Below are experts of layer 2 (counted from 0) of a mixture-of-experts language model. Rows are named router (the router's row for the expert), up (a neuron's input weights, with its number) and show model dimensions 0-95. Each number is 128 + 24 x the weight over its row's rms, rounded and kept within 0 to 255. Numbers have three digits each.
Before each expert's rows: a language model's description of what the expert responds to. This comes from a sample of Wikipedia text that the model never trained on.

# expert 46
Description: Pieces ro, o, to. "ro" after b or w, "to" as infinitive or range word, and "o" pieces, e.g. b-ro-thers, w-ro-te, "from 07:00 to 22:00", O-to-čac.
router:174151140128167099118121117123100159122137132118157119146131108109102153136155131145088131100105125100173135112122153100124135140139128147103113127153108122120146084116169194102160175146153127088133138127114082106116111109152106173120161174164111096152129130091148135144138098107104153145
up0:142166112105111157137125129151142132122137126170132142173115143100100144163085111169131115114122116154166103139068112125132134163135123125141101118122060078163146115120122136090132106146131152141078085126148083149123117124142169147154112133133132134061167135133120137138137137114111122138
up1:135137139177109121114137094145174144144126119100124124129092171105107171167131138112104182103142171113135143113123139128145101159153110120120092148129165110139149132144130130123152123142167133063095102146127101103129097128127126152103132155109120093193186124116151105146110120107135134141
up2:145134153143121077125158104092114102097103124148150136172104125168107153113142135119163117115128120105154088124119132140160126139100068090135126127139168131103133150169155110110163119163143137134106104101109155117125153152164129121094198116148103105140143122103133127134149116147170144168
up3:122167111133156139094166119125090156155079107123138136120115091092132160143138161145112168129104136141160126151122116116162121110162137110123099129174132109108147138117171127141156152145136161099109101140161171113084120134154114179076123136156140137152120131166146103133089122092157139142
up4:107124131125176191136123120112097059077117185129114141096156136107139106131099155191077119112126126135104144178125147117138135167139126146105127145099121099086157140127175128138109152120115115163140122142154106130129131155129116140101163120122119107129121112113125131144151106113142152103
up5:160149126119152121142169150165124139130153125127126131120113140132134126154167172148132173112135187095163110169096109130158107101138124080141099139097142129086171098150128152091158133105118141107108123091157145111091132112153121123127144115157118113184164138101139101113109158122163134142
up6:112128101104139120185135135096168136129128084111125118151119076148169127127149140132080150111151152161183164087137136107144128103144127110113102123135082123080122145120105135122121088113133143092140133138147125106079132162157112148116110172157123131128117120113140126137137132194108108154
up7:174114152152141104131180155126142147120092170124125135116123156116135135140139137150092165131142181109141144137123129111141130129127100093107087157135183122125159118141160156115110161145131145078139128118156129116148112104105129176103103147110165086143164138106064103118109101144115118115
up8:136138123120144118150148150140111133105143136140166135113137165095127153154156131129141201101129194156126131105103125119137120141116112113133081172115154115107175107155114166153157119192169125112126117113124162141102123129172114143126138138126134160162140148145144102110129168148086124156
up9:150160128141161140106120149147141148137099122147135151102157164129115128152097138146164166159154158113150130180121137110165137133147102115083109131165151112129161105120156169087159146103144132112102114163175144082125077128147102110096126127102151111166153168119137117108129135133164132127
up10:180136120139167131130139175136148102106153115133117079130133140122122100148089140124122071120101125108150138138150113107115126133114095136177107078110137156100151109157175139158149105115098127130146097145108108112123126142149164154100165127135091102158089095160092110107125121123131135170
up11:102177126166119123154148109134129154141156090144126140156126158107119131124131098098125115145107085103110172117096135111124154111169092135160105119123131124127132114177167144132116161120121084182090160134112132125153101117145117107066134156140105104167108139114119086115104098113137111162
up12:142145137136112106115086153162136078124121112108154128150128106114090109134099164102122133107143098113163126126147106143129096111083134158134081066148123133078121113134121182104119120145160116095118131143160136105123115121186126128138114075141113105137136098069118108113123132141128116164
up13:159118117147165159111148111140169123138142120139120132111113066145117108124140147115099146125128186075188140105157145129163114116120106109117157070123136137110131157087141154098154149167147088102112150131111113145128108131144109112122164169131106141152148167104160138161147119133139117114
up14:095114156122128135148094141129105126139118117124180107118128141120096141124140103147075189134137179127139097140114160164165117111130122129153102108132106113133168099146125160107180146117144162118079124149137118146122114126177129129108158139141153154152166137102110147129109176114122098179
up15:170152122101123126145123063121123115134112117126172147125162141128147113150124131128121175140111171158118131119120144144186134137152089098134072092121149090121123151157160140114154154156146135093136151111182124118118095115170145141099092119124141155141131127079109108139109115147149160135
up16:135130141146151117063137122172163111158105098113145128129141149095116168116155123122142161142154130115135137119140150200088131125111119135102098166135125148143153073119130138111133118106113109112144162159113132092120130145153130141146120148154144132197086135116183110136137124127091137160
up17:155132127124133159126073127112097108139132133120128157160154158114146170144145118099117126157125109138177138119137174134121154130178139110113157157150145141106180101122173153122147135113177120122105151148084149136130123074143126155142157155151113072133129173100146137142125140120170132136
up18:137108115140163100092121130135104130118133127122121129117125133151101126071139143107131132102142109134116137118093152138125167123157188129139092122143094138089161130183106165122160153105162096132100111111146100150118098123116156108131178158132086126155126122097131084173166107153108155153
up19:134130142142162117126121094132092121140157114161165114110112146120106153150194127103116163138127152094156100133107121144168107098153114125139093108090096121125140123178116160099121138121156180107097129135131143149133119120134131142073134158137101125159160140122169101128073109141143162155
up20:148141162119124140117150099151090126123135169159125128100156170088102122114140152152129167140137142133166120143109152119129133121136129107135077151155130098107210112132135130121158131147127164092078154147148111117160123127144098116075137140132131122182145131143173109113099100144143113143
up21:137164145127168106136158107123151089117101098150157114168116140101132161123150149105140179105127114090152077103115136171143127111139094141124112144119114106114124111116160168148102133138150070105151111094119099117110139119156170138124158136138104137143120114166139181145116137103093149160
up22:153174126086099118148115140126149179148135142133163086134134165130144110133155119102103149099085136106126139129140129123181121088130103099138102135123165152139161132159135134107162168126163164105090151116147113132134117143110119129097181128132144132147159152114114065144080115139144120136
up23:169154143138143111158133107162102173118111150106187154122108147142127108120162104163110136096083106125161155096116106094113159094132126137125127094102152135173134085140142123112137131079109152144098123134133094114125102120127117114119165175148096142163132126129139154117131116132148183160
up24:146135125143122187126153120114162153124112141135099148154150124167096135147138083130122141108142162145119154138153095160151164132154162112148153179156118141119127151090142143116159107118157128093107164106138090134166173123150113132111153175154116116165106128163109092129141129096162147107
up25:149147104088160141115121094144115093139131139160136151118146130155117151137152164113118104145147147112158105107137134108120123128131138135137087105133116118142139076119115138190174191151102112097134157163159110153136150119151141162116130110176122089148129077116132104172142093122160127149
up26:119188122149131128113125147138121185154101159168175094155149175080103105120166123142123169144096114133155120110118160142119084121129103097129123121091106115119151124151146144108147162156113137108101119167130132141119114132124124126095133152138106132144182148113134096130097078142126145156
up27:144125129105123150154097097145141141133134167147177103129134138129113098158171147118129128110130138082145096117125119135140134090102097154102059108161156129108185134164120156109123152145164155095105085134156137123129128141159161132106123115156156158149155130137112112150073142100136124145
up28:128143107103130104110181139113153100122165136157147106149110118121142091181161172144097162132155119125147138139150148149135137127150100166146144178125153113106123134116138199117156130169177125108159118103127104120114130097155119134140152161113083146155129083127124145110115145136096146122
up29:101131180120108123131142122123124112114081085125158128112099108134146143129129160130152147144113130092144128121125138155061113120156132126168142112142132157155164071135121175104182101154125091084172111103142112141130140144158143126112123157142154112183112117117141151105097127151102120130
up30:159139168079135148078135123149145159098125122103116091145137116136151112142126148126138106130105145155199125073125129113100118125111108134145089132142131139079148119094117164128114111138141124099122111099195117139100096105132128135120101164115124157138100099126074115130132110155087142123
up31:142159130140169147125142126116105108149116146152135123099129139145137140118136168128106159131112129148140147107112129094144126125120119109103052118151104130135156124188095182090133160147140156103098091136148174125119078095126104153079109116102104113178142124118147128162115108119135147155

# expert 21
Description: Sentence-ending periods. Periods closing sentences before The, He, In or a paragraph break, plus some commas, capital initials (H, J, K) and decimal points.
router:176141127150135089094119093140129113179093117173140126149146118114126115112101157195107183120102157117145144182137161132131129149139128091137093173119113129103145093135161120142147138131122110129099105098108140092112114120124143112132114146144177090130148151140148111125117130120099168151
up0:151125126154128129172131114143119091156127111139146120138140091132091149119145130133124161138087150100179097107133119148127176163139173128123125171131109139120177175152130114124140137150135144127139100122162110092134103152157133147134105152126165105082158152132137107130111100118091066171
up1:171114123119129143134112129123126126164149137144154169165108098098089152160143135122099145072132138123179133151122108160113143170128109100147103157112157098106161101139152133081132137101142119126168087091094084110119136151129143102166091160108146151118129128131173119137143132115163128132
up2:162134098155139114091097124144118078134141133166113094128154140145160103169134088132086101068122101126126137168118160139107153133145099119114113167177150116123132129149150092116112116118104089111097135126159095099136103107098161171129124110145129084166124120135101111138101118124113140138
up3:156157111114095123120131110145137114117142167141097167161124120118100137140129145161108177116102158141130097175121159156137131124136135105098080119103100146115202092155137147098177145144105143115132124134137114162095110124123098168106141124147135116169163125146114077119156122130126156144
up4:147154116138138100163117158153126117096116158177124125101116134099159111135126164095105119144093148117158177158158163126118129104144115099134110120173108128083172100185145122152143129123124109106120113123112163113142117147117153173135133163113131143162150179128122175140112134120102157101
up5:160134156133091077083145160152109100106087104171137167177135110097099116132128104136118110096107138167130132102170129137106117114157116082164134108124110126128107151108171136123163110084112107137076124136131126105152107131126147129113139165138124113132167153159134115168145138150140132149
up6:150120112161141114140149139156142140137139140188177098099102178081104134144146138121122175121104144162152110140086138125162101141137127120103071129141129135127180118131127164122149103108163110107116096145105123145123091147086144138123127161105106118135167149123107104095160130140113151153
up7:159173092129104128121111093139152169108123152194162129140103103121153110128077145140097120112136126145105154106141141101111100121119129083168137135124112143140154088090153068151157121101098150115136130137167125130148135141165120138127121155147143121192135115122154117113161135104141114145
up8:112177086171116156158122138099157119126098130133157162116115140126115113141158134122164163126174134120127096153169143117123157116124146112141121146128133092136116149164153162110182123101121140080107102106136096083110104133102152089160103095113157087104118157101121106148135124110112155142
up9:122135114117133105143105096127142112097112121153123140110111100149127160133139138139160185131133152119125094139102122090115165140147191128113134157159102136084140155155115108140116097116114091125122082093078099094117133150187099110101119144168132141132128163125131118150137102136130159182
up10:150125092159146124132119132114108132122093128123163133109111108133135115109108142166125147161160123112174158180141151138116112130141108069084109133160129133129148149173122183141169121180178157137163095095129158144107128152132172117121123117115104087141144164131127140123156128126118157138
up11:137104113140150074171111117106133121088102135113128115167083062126121153142153143118117142134107127115113128150137150143165121147123104109128067113086148118106165153149136148092134110118167180126121122169140156106095103120165146117122120111110096141129140135148107087153118118112125174147
up12:164115152157157130163102132136142116155088109139112086145166115120072149158163122140145168077156111138086164153086142155131133174127117144110117155157155095088141150145161148099116130134153101125096117114135156124156119132110115138162127097129134146115148122152126098087133104162112119136
up13:095151189139100111109104127145149129138099128143115119124121129102095079144136136113142123099150173116167098118135131149147146146126104120126119172120171138131162126141148154157107100151123079130152104135090136065092130151133123085106146106106151131163159117146145129123150099146177092124
up14:125104125162093105126187113131123150134143082124173128121139147116124113167157147137100166156123120127076150145117110128133183136135110118111169137116137085124162085121150118118103159183127148139097094123122093105157128132148157123138112190101146138126119147149119109119131103167139109111
up15:183156129148160166145107099160151176154154139116141119141145144130118145113094152125122165121134164161112159143170079135145125126152122106120125144169103092114142072165162124158109121119154126106112101119104089115129140143123115136101081115114104125120137129161132124123185131166101121139
up16:146168115163145097103132135137120137091120135150190112151144144170119139113162133148129142121060155151103153181125131114173116130123114097147162119108134123148162158098149163123150147151146129120104141113146110105084153112126171153136110158148124100089181093146129109124143127128134131131
up17:124138107111120118141119096136086134103103124128123127175135088138138107108146140152108176123102139130154093152135138135165103127174115090132122148103121130110132111123151152089153146093122190107129136123159094121114096117158134157084106112086185145180159157094144113109127129127119148153
up18:131117139098133127117110108135162111143106127183179149132167105112141090146147157150149081124104120150146127118065139145123107140144113123110114086077153137130105111153161129083175118114155135146146125160151125091099138144146106165108114155135153103107142124129152139070116139122124162141
up19:139089143137163079122103099158139114132131075119153133134113136127099140080159123124117138175135142115139113126137170158075155114126093153128093146149092165096160086093149112153111123141130163100107124144143131124115101169106111155124145123127152134145124151156132125168114111140137094181
up20:145130105134135147104125123137122128137103127160147114132164117099112135177133136138120163106137169157148097134149144123129126142151102074115039095151130109097129112100134128126112155132123157089104093167122136107126087132131122091069095128119187126156112108146147106142122116130129119168
up21:125163107127132146125147134150133142102106152163154139103124129115142128136123148133127164145131171137123096143122128185138124128188113132112075161106130112123078085153166151132130158144155161105092103125143113122133116158115140118101149116130197159182149133140111111168126125130129149178
up22:141152100125100154128095092128145133101160130113127121094106139110118092134176124147108145109134175139153108124126124126119097138139086158109117164104104123115146127135159140113157137148108162094152051129133130143157124095131175134116119126088155133139176147146118071140097101137124121175
up23:141188099103166152114117106161159142123133139146149107143088164127176142142145143117140167124065153119148116142114147153141116123136097117136108119120127114125165133150154128098159123137130117106137112145156139147121108117091134107073119122092158124143138176145144072109088146142137160175
up24:119192131133087139118153113139129150134121126150134114130148138133136104161104146140136157124105141111148128145112105125154127107103111135108091163093108092162086138080150163117167108137165155123144092122133105149142125110109181095103160166131145157143195127111106132099130133139116083103
up25:149131152130137154138103140157109091137134153118184094131168159122100142128163127100104131075164167121126110147129152126129095137134121059146119130137115134108164111123102151092093103150096161152117120131144116101106098125107135141111116194107129148156123126130156088143131118162127125172
up26:135168110098127155091142083130139112182182145148136129152138176106112130168131116133106161124122195150111132160114127157134078115147103124117124173127106115147134104118128135083148113168164187107110130134134119117123080104161144146102121122139117121135130151111141103135122112134135154154
up27:112138177149174144131140066123112106125130120147131137093127123104147121131127141134087174123155182087141119159156117121124138128167135106167125168142132104152150103113108094159126145169149090135149140126114133124141094149136146109096115133143119105108107104105155134197074141134142133126
up28:121147117124126166124134123191134142120116132143142137130112140107120107109156134168123180119108182161162121145142140136135128115174107117129073152122144128159151132112137138101153120133142168106145057171138094084116096133128160136115171132107120126142152189136137105140093127138142133156
up29:092171140137104180085090130162103118115150132140102145126141161137160111144142110157104136152096146096105119160102149142152138148142113096139114148104104119079138140126138141145159174146090143108098129100116146110126166145101131111138159137147144105167183131123171157136124172116142150140
up30:125151125128118101099144112123128116165132186144169158142107122166130135116162110133076176116104128136077167139178142133164124151129140138147093101149149133100150144158145125104160163127133139085108100119145149109129133125120159158152143123156120078108140140111155157087112129165150121146
up31:158105149150113123152117108137137128128120138137151150148095120116132129133140115139127130147164160206111125151169144143097137122138149080182116160093141131083175150124144112119125162099131118134060113121103125119114117113133146158155126115121154115119166154150095128136092157081114158155

# expert 47
Description: Word-initial pieces. First fragment of a word after the, a or and, such as s, f, le, e, as in leading, letters, five.
router:135149133113127126131128129084133132117117154140119100137108119115128167162114133178132125132085111148103151159096187083183120137111150104125124108125128158086122112140190173103127138127113108120125148097127100108157091124156071168137083169142129124144141118126141122166128126152109111145
up0:157167158131136107142120102086107144157120121139128122166110123111162161118119168146101162159135122131086161139080168096162161102113128086189117109145120166101164140145147117143110152110095138106109141120108152134125155173114120133116132145158124121112134155125088115154125157126123080122
up1:166130130110114140150111122122124122108173133158189108156136140121102134137131165180112157139120123139119105107137172110103094096118112111155128121086119104130151077123157117096113089159143192103131115122122090133159121129127117175106110114153139141093138124159120115092125131112076112108
up2:149139135125090129138144134087147139147111133132155098172132158095112173141099139153158182153102112143152115119126102134174165136127144145125113099131101135123128145124132148152139125091169106091120157129094099124115147187148121141160133155145133151162142171102153061130153132160132122140
up3:164133126110131113110130104099156119121134141105110145142121173091118084141120120141108169149153129125149163143112166118126152112094126156106068136126176104129140144138137190145170144131138100096131102150138114119168138126141130143113168136124162100201125119148140104148097133135145146173
up4:140135094118113154160066087093116121128150167124101137124123140109117101127131152177128173168134160110129121137127158132141087093145105109164134135111135142114144111118141147149111150136156123072103131089111097124138177129109080158164124093128153134134114113128124133154088140150075116132
up5:110114150171148123101125132130165103130110156093132144108089132116131074116144134144127193136165135130110135166131171090147121118105119144177120139128148145112151143122143147122080149148081129108111151112134139122099141165151073138163138141129145142118135195120099126148127094112114149156
up6:136132130091108120134140082129127128127106125139114118102136155095128166136136119110096129162100108148120107169085173110115136126133166099143135116135128153058165088102097105162144148102136134083150118163171139101130152174175120120128077133149149116122117111134143116158143146135127145164
up7:135133118160119137133118157102156139142123124098148153122096121134140113136106123089108135136135116126142151097118140125178124144089131117160093141166108122142159110139162186129117168118172134123115121164109129166116141174131122069153129162098143184177140119111128115155168160158108108158
up8:143183152156149128118141116121142142118111098162102120104137144088104145167127120184101137129154123154145141129166141099188147123111141126141104097108133170156133120127193130063136089143125125113095156136157124125156128085100130146102133107144143142124129128092152138120101160100112141123
up9:145136093140114122165115120117159121097111175146124128140102121116151181156137130116137128136105117157109152154107159131140140149137106123140088143154124147092112108141179165106158146166086150100122149139134108097156120144124099118117086131133139137144144127119148135205068089148142092142
up10:118142135089121107104157105079135152143117153176165100148100138100098106116145131114119150099159135144105114131116165137149141144104155103179154163142123137091161127074110150109094142117113109123075143132174126145113111129147104109183119121118131115130106143136112133162108104149106123177
up11:154112107107144116127148106154150137135115149109131170103167159128092122126095130131140117115132168120121144125161191114112108125143106139126119088092092144127101119146103153081145102107096156092088122112131115128199136121150106146116132133148152107189088108136141096123165149151112115133
up12:151144130122099134155108129111140165124131114130155149158133122118155151150123114164067169109154129094093130123146180141190165118109102118170097139138176148133144141151164132138121117151114084111130117121094105114140139117108125134173184170126115137146149133114114120150095116142118150090
up13:150105166166103091116148103139124132174094124151174131151162139143105145173149122148090135137097117149143128132119135107105113122128096086151123114113105144146107111123149152154160100142115084131171141162123156123167096150138103157116138128144090076164128100129083129147105150110143154112
up14:125145119114136168107110179144124157154135129083121091133125157079109126135141124149114134134123107175135119163160190148132145098114112116115119107105134125097120182133148183151126136128114152140070138118133107110127148120101094137159102097106156097119133125115094162156123119145081158135
up15:168119100127080149114159119109144178123161134144171114149134129104123106174133135161088113117115140156125103114146118124120153145103123114155153140146076143143133117132168156118098126123174132103104145165119075106127134183150112129100154142110157157093169121172133142126151125142114103145
up16:158131146136121120108122147136121099138144146112154120121137159110096094157139192138113167111146146142175134127128166105139099134117128089142092171136107105123142130160173164088107145136091124105096128197147127137128122177122120142107122146094143119149152119144111106185117162121132150122
up17:131133154122174132111110134170128136109143173132179135127103149119104110130139166159108184124149152108140098150126122116158109076117081169129128101128109132147140116158139151107129138141144173072089136137147133134132123167136129169113097137131120124162098149120133077113129168131105170136
up18:148130129170159133141099092101142118154125149139131123174134120117158110121137131141118150120130133186109136170127185132142124125110138122162119157127140153123134180132170172115104135158137137105127145120095066153159132131134125165154131145105138138145124166152079159122114139139056124144
up19:158138106118100152124133123114113094150153105142156121148107141116171145111123107110147192151117129174117156145097181123131144153126172141158120099151126162113194118134159124118128116174096153142124105132129115123107101172118135116148104167138089125135152101119112106123105177142100148137
up20:160148131110119139119121105101136140122114127114143170151120129109120110127117151155122147143114126141156156165140172105155167157136163113155146103175125129073124119183175134077149147127118117149140156083163131114104121180167100143131114159133138150135171136140121126132073144128154159135
up21:136158141143146117092098119158120113146126141160152121129118115111093096106141110174122181086120190154159108151118142100148142112158131133158094130113110132131159108126161126088106162158170152087119085156136110127174096130089108131114127098108135115153152169111148145151124142132141122132
up22:149097135132134138090123122074174128105120142136145072123141143138104121150095131128161148134138143152145130174132097106111142121124107105153163132141104150128147133127182150094140125192164095126123103140119095153159114149181078126122146161100138118153109156129102147121148149119156152105
up23:191164162112113156137106108134123140147123134152161109125117142101125123169129077121096147102112123119111141101158127131120100115132118163149109149111091123163125108147138139108111170121110189085092125164138091101129116116109116165123148127085146138177157125122110126150070148117110138136
up24:138158140102133137082156144147151126142102148127128141139141129098126132087131111110089192116136150112148105135113154145127092139118091139099088130122080111130105097113106165117115154143122162067144107146128106136147129168129129133124127112104188099145153103109079097114118173118097138111
up25:127100169103133131116138128132138129163099158177157134096139155108091153139145131108132158121161122122158116141145114154145110117074122098113099096104156128129164142132093144070103133128101154107126108137133102118148098159125145127100125147111157115170154132130080069165123126126101168159
up26:169116113144126104157137128112140118144113137128149149104120141127080152156137198131166129138132124168139125106118121134148152125133181111122129116152113118118155123126129167107129073147153213084115132149135094155080121134117100102134111101109174123122140115121129143143139128185121112120
up27:129126136130151102120125095099112124128125100169148145088159142161140149161151129155147141146118097171137154135108122112150109172134145111131080120143113160090081113117161157112131080129130157113118162145158121133156167116148095105097089113135175152171085120144100120141101126147145130159
up28:150145140120129120116166102090119124103092118194118130128089122144100183153130112142133138098098111128138180171101151122147108108113189102145121165127145156084145107099157154117100127125136084102108124154130109126119090138155129153141109125114160123131134119128125106142115189107114150132
up29:125115130145142167141081125091137114127107092129156158141135149106148108130147124103120144110135152141135130151112154105155096109132155129107134102141102148136106086120202139162134149144128138107121125136058119093160127136092142134084134138083123146165108142109138099119091123102084121075
up30:149122107111142173097129094118120136149094162188151145138148144100127148158118140164100099134114145145148166074147123108158146152184106122131146118135148171089160164115144143130122148159077143134176151093141129118142133139129135144140096113129099133162144126144145098155093136137151143128
up31:141142160115119130128137099142145166106139128189098117108138111183132134129104146152157175122080143124139135105140152100139120098107131157155126122096089140112162093135149144111142121183118130134112143110141121154135116139150116133080099173149144135111145115153108109100176169170114152164

# expert 56
Description: Capital word beginnings. Word-initial consonant pieces like L, P, C, K, T, St, often in names and places, plus up in Cup.
router:118168144115102166131110159115085129132106114184113158128133135099081156112129104139166095142093146167103168128128122072127113108118152139141132128113102083148116117134117126139115159162129117135144154087077125103129120099116113126135080163130123136109132168105136096149136164159160146142
up0:138127109138119177143136120117099168137172144157148152167121167111095140177148145116074177150115173134164080156141120136135105143156111114124120121144109083098130107136101105113110155113137163098121143101125127146131121092125098178100119117118155120153159138155126078124124132129131104125
up1:160141139152146080115177144071109116137134157139181139128103162130115149094124128158117131125131116168126124160119136153176149117132144146167105154155131108105151112144167160126151158144142115111170124132138141097104104138147129169092147165131127172156118150114150066125152126141134141140
up2:132115127154159121134120135123094128128130144130165119158123178101121141151161163131143132134084173121137156169138131120115140152155105138118120163174142101147144112133121136097131142153134128086123132136168148131156131106177128149093152081141114139203154132117070109134142141123118153182
up3:134144143150105136120131147141087130126084094161135085170138122088120171120112141126154071135105103130141120131119147120153094145116155128114105147100152087134156142134148105116173092129139129094175114156169146137165120132163140144140121171158180136150149148097122118106109158134147159120
up4:124149176194156108106160111104120133090100137159154111095127160109152135142136111101121096133148142123127122171094112113129154128135116140144097133115158100125131115137088158107175150126162121082129137155143108125127130145146126125082115178107123110154155154129147077179129141124152166133
up5:124133148154162149152105123113092141147144106124130095151140138076119141119150131089136128167124119142135159138100125131141119154156091101131104134111113126125134149161118163128141197125141134132149164158109106092115151062114148117090107154118124115136158166112084099167109093113101170118
up6:141147145119148146126125097117090133134145160154174124094162136080120124136124155127124174118120149137188094135120115152124136124136095117134125161136126103087183137164145141123154128164140148088083092121122083131182151127130105121124135126145129145157163146138131135169145106161109177128
up7:121143087159124088135140117156121142129135093132184089087122152141114124108131135101130141144055158130114163152108120130153130105143116116077073131166094125089132130126157133094140170121102121108132098115072128139118147106138131125152125161111128138111157146092136108142130120123142093168
up8:127134183127119149142143151150139159105172146151137086111160170091108129157109148149125151144125196113163099137116092122127091079098104138110097146108142126115151134153100115117137150150143145103138141143120108125099142124137128140118149157115152133203115177131128124143114131135135082148
up9:176131117158110125127095105120141136105108157130145106136139182112118082134180108100099100137154142152112137105108176112136130166116096101135066150146142145106166112165109143110115169164152143112159113127090109134125117145156127137090111123146145127145135145085115089149123139108134166137
up10:138170086131170148080105141076137120121162127113136111134111156134121135137100123136151121132136156128118156123156137157129119095112113135164088139156135110117148097167140152094125176123149152111146123150160126155165121156141128150066123147124167119173145097160125087158146148122136159092
up11:130204101097145164167137180138117113099086105126132115120125162125149104104117132135122119160107141138161159156099144079158122115128126117087114095142128108128133149173102136123127147148114130095122149118133113122105127112114182112128090145105105099149125132108069126120124163140090159122
up12:147168149157138190139101160173115130167133111123147125110116153125137132130123077153163145153154113122137100155160162110135103144136151100075138097125136119104118156131132095116156137168131156125155170080132100127166155141154135137094073145145159107121131148122117135140121171116129125115
up13:120150133149115130097144133078094174128115123168136148160140142127099141120156130120131126158073148185115165108136141091120113093142117115153111170121129105112123122145154137128111130134172091100156146101093084132159096144122117118135105177140123112127165152087125113157124150113144107176
up14:108150142118136149146142097129107109121121156154170148119131123120119133155142089139120121095104137123085141158135083133119115113142105129154120128139080143081118115114140157138122173174119133110112102157099127102124155142158062150125092172140116163098154141123184093107169133097156123143
up15:092153130133082127152134166150110129161098099129142138113136143141119163136144115171146136127130144190101161127120105081091157083137160119137101148109098113148172106120115132100115168147176135142137157102116105136107167108120123136111122168088127166159123135145140102136103166153143126143
up16:120166138110135154134096114132127071104144129175159121165129132123140154138124111113161086143117141133154176126099128119118115155134127108164108141132128100098143139122132118107146130130150134144177166144090141129138095137164118136105088186105138103132155112139130086170148140102171142189
up17:078179126105113095082126121112107159145109116108126119142094093126110115105126206138076183131129163122134126120097177102154139122161147139148086117141148141105158144118148098152134157116099151096138151107116142120158125099118104131145104159127120153122138137119115114098142118140149139158
up18:129165177118084159087106118113119144138136116116144088144156139130108124108132125108142138140123170114188113130115147107136121088125121139126118151151138136103197134130126157116163160140127138120097104163135122132136134159134078136142100150149160132171132117134122123198122161168149113169
up19:157152117165140120092133120144097105100139121106158116144143119114100149150115121143098144130136156126144139139087114106173127139157095136134115089132139124145153120106183145098108171151136133049120126152137179125110086140129127127105120126126109145157165119127147093111105174081105091139
up20:150136097119163140171138137138087145126163131143133140152094147075094121133127095111115131157088121118121126107112123126098097101126108160170121114107110093132111113149162098114149190134135118154134092128110083134147109101140105131080153120175163101151117128166119092139105153138152115106
up21:153165103143148114127144140129069103076088126155141128137114166081113141101093116101115112130115140155107117124118156086147111168100100146125158145116126091095175146128116149137121110175155084139145128125131116142139099163129108129158125137166087166125135171111106130140149131106143145156
up22:121136149128125141098118134143153157136104105133139134106139169096120187135125081146145132140120124145122127169120143106093085075150147140092125116065115134081152149124129135136177183144151131132164142091135161132119174111134124152129107139132110120154166178120098128129123165113120149115
up23:191197143113097182156124162114136146150069149115161146104120137109131113117124135181117118133116148151126139153151093106122148128139126114148135127155145106144127084113153151123107163139165103136163125123100104159110094136095132133107132182155121151115155125100146143122140099152141138125
up24:153152088129133144135128129148124107172141151122114117141104146090108136100134105128134128150167100103131154122159133135130133160126120107130136128159138110103202094120123140098137153159150139155094116129073130130122161148154060142161165160143109109136117182124131108148112124105130102182
up25:155151104110157189125086144154133114119110097080129112131175142118112111120174130148131146145133157128171114180147108086103108111157105098107134118115143095116117121146143115102124145179116119135153133131126115144130123106158158149137111149142095121151114131103107078134113137086074140162
up26:151124118140151126114142120088109113157111120141146129152130180169150163110126087099117122147128156154124156160109150109132112133153112155154128088179167138103147146125139161100115146150123150145130127103152091114123160114133145170110152177174129093195131152117108116142137127109174132147
up27:080130081162139135130165122105123183158097116123182140120115150154124157133139140161153145168132150139131150130118157114159129119188104111145103140132091147146105123165155127070136118139096105083135134135102157125106108163117145141117105116104146104150126161124138123121143111175124136163
up28:144146124122126123120110149112123146107103139134140113152109165119105140089117108130110170131098170159135154145107149133154109118101112115138103086156140134115114121165139179126123145132157157075139096129166128153122133119158132140123157182136130077202167151122127097109138177109151124154
up29:098105132135160175139155138124086136121132125163128130142079156101100142152135154141126155139119171124110135105106090117118089107143102120122124115097084066125086131157100117172136167123121100129164088118124156149117100115115113160120142136117142146134160154092126099142159123122184124140
up30:139158123187124126152120124140119150117169152106131138094141158103127123151098136089114164107112145172100118139147137119130112099131143086148070112120125109141132130159120176122151152126090126088132138124149132115105114159162173130096140104163142145173139136137138083167105130133157149175
up31:167137094150142158097100125104124178113119131110156142134113142116087088122123130156074169105104146146113152144118102107155132129123111107096094131158149129084142093165116117116161173128143139084136122099124129108144131134146143144091152099099125143162174117107155082138150119140145125163